{"d_expert": 240, "hidden_act": "swiglu", "moe_layers": [0, 1, 2, 3, 4, 5, 6, 7], "normalize_top_k": false, "router_z_loss": 0.0001, "lr_router": 0.000749, "head_dim": 128, "vocab_size": 8192, "parallel_block": false, "init_std_qkv": 0.0164, "init_std_o": 0.00411, "optimizer": "soap_variant", "beta1": 0.95, "max_grad_norm": 1.0, "warmup_steps": 200}
Below are experts of layer 3 (counted from 0) of a mixture-of-experts language model. Rows are named down (a neuron's output weights, with its number) and show model dimensions 128-255. Each number is 128 + 24 x the weight over its row's rms, rounded and kept within 0 to 255. Numbers have three digits each.
Before each expert's rows: "comes before" lists some tokens at least twice as common just after its tokens as in all text. This comes from a sample of Wikipedia text that the model never trained on. Tokens count by the router's weight.

# expert 4
comes before: "the ", ": ", "a ", "his ", "201", "an "
down5:137138123134136116122157149103166143162136149094099125123131128125142098091117138171112129102138130130153169098117101130152167096097151165167129152101137157141145070137147135108094111123132159146107152100177128127107127151143141128106177108138152101101111174148076088125174141135126131068121139111116157123129117121108134097159150133112094141129138125096128168072147121155132168125141
down6:117105155136122160110129098110122105113110137069141142122119161073194119102142130131146150166190120127155145143113119102142105134120153136107106127131103181161147104124115121091127102083146114165137120157140143139140103127146116157112147148133112104165096156119097082142181134147126138129100151097159149172117133131133148096117135101112145125164153122156139129136144105059171119133113
down7:156113115135129135104163127132115127144134142143129125140126115126109117160115099132151137119132094120165147094124111119147128136113131130097155143101108151094111112135139132130118118120124138139149137156155123119127111109116139087173090120136148119127102134167159153107163113160119115153126142110172136106123157137198136138140146134086130124113158120108086131147124127121157136159136
down8:131143101126104138158158087187138089125134125113138154120111168123101143120143117189148101105107117097107167107137109131094106129130145111133101140153110129136156139145103056114122117093133174125143142149117145123146080095074160073098164165124142162128153122075162155114158089141120121153121106152151146100148141156112133156129150157140113084129142144132068132140147143090150111164143

# expert 1
comes before: "| ", "|", "(", "- ", "– ", "/ "
down16:133076148120095133098137188110123106087112152132150125132098131156156108164136131151108114181115090135069144149120108156131175093094126115116137156144135107112157109148101117173114114115123142077136166170115111127109163124118139138113124105142156152159112185133118155157135126158121132103124127142115143172145122160125116156175105133149065162085104142159128136141154114138090104122156
down17:146155072127138124152097119151102127138086176132154164116159092144116120121092124119112138138140141128153147137147173106114107128088118127136122149122145112144163115107133156116079111127061123102119093109127145121119117130174139136163132128159130141116132152166186131152133121129120134134118149093147127122133149113070032114146132095121174126121117127135120162117151158096072138128121
down18:157129136116115167099125126062140118143110176111152171120141149125131099113130078141106112143116143111137127077136118103089124113086116079148134140146140139137138130135140146082140123137111158160095122171110119103096109139100116125115147130133139124137163078131131141098127136134136187132144140136140169075103156180162091113112132137135107124120123110170141127075122164108115124124182
down19:138133118121116120156124131125140100140113145140085129141102143099093137148142092151146132122142118130120158133141132124171142106127072115136086084115120137107155137161155107125144147134085123104113120127148111131151117093152133144118086096117147119125107158166149107093148123185120131147108168112104150119129146122116137105146108100057138133132109166160158154113117103159116136132119

# expert 7
comes before: "of ", "to ", "in ", "and ", "for ", "by "
down16:124130086085160100185145127121156152123137145121138076111126118138126125141136116129129141148132100161157105109099102103149128151089106135119099146130136147119115106132150145153123114095167125122125118082109130091141144120090154127151117123149104107131097112118126056112122104113166142155117095144133112110130119114129102120158125166129093137107134115130086090121151120107129135101153
down17:128138128126153121154144101135123169141097138108142129082090083160162125155130092119122135117107153119117165119114108113151110134163159151110079145128114159170109174121138090107105087138151115108081158134092152095122136132127143108137106129105183146131086103133111127132124106166119173102134134137110135128120119118108085142109167151106141148099121104120148128133130146123142103139115
down18:111132114083112104129130116086137141145131138121127103091162150101125138115131137130097099169125126153123159105143093118131116135145164127166094158144109150109146141102133165121141112141141112148124131129177141097128137142142137120135118164148052162094103138098104131133115119087173118140162145122146096143116118119118145139125171082129133098147158147152074136132127144118141123111168
down19:184109126180118126120080166136126122127157133128102119126178150128079126099119121105112124140113078127110113152131093128096099119098100155104097092133142111118135128160137116142131145150144151115132174127150115140103086101180165110115178136149138151119089173098144142130173097117148109138116154121165098161082136101119133111093132121126108153148105145169131144116143105110153135117091

# expert 6
comes before: ", ", ". ", ".", "'", "-", "\" "
down0:124138127154088132135132103147096079152136133111159156141135142126099118154119127129104111160135123126132174109102138124103126082100122111081105152138104119127108118120090146152134130159136120149127096121101188098168125124140126129167105145131125140139152121082200116107119124166152127094170054136133121138121106113128130142128086131135062138116099069097139153104120153113119180133138
down1:091118151158137148121088158096137128131181145107122166157135158145113144120096127144114137119108120154137124155128133117196134096100141123148088109113112140093160087132122142151120143115120078133120167107122119145144137117091121133126147160154104143116166122119107040127159079159100119122126125151163119146106120137148137138150117134118116109158160175099068164203137116125140153146170
down2:124150122163128146117142142123145151123143122102159114152090125144149131108151152137125152132140096099126116114125100129135103145117084096145104119145110141148094100153119111150133110133133153090140106136115133109139072131156117182152107147111111170121147104166127113114088113124114099091138184134171100147194066130153139134090081108120119123170124093116112173125120113158153065126131
down3:106125117134109112145107153121152161132082126140160144142139122121131129136108120128106111111114147124125105139156132134136120146118150096153128139077091133067121144110147161141113104054145110146132141085123128122110158097098128160163083119173163144086149178153128170095106146138123121084092155121126125120193124132103134155129124175080124186127159129120101113086159119135158100149137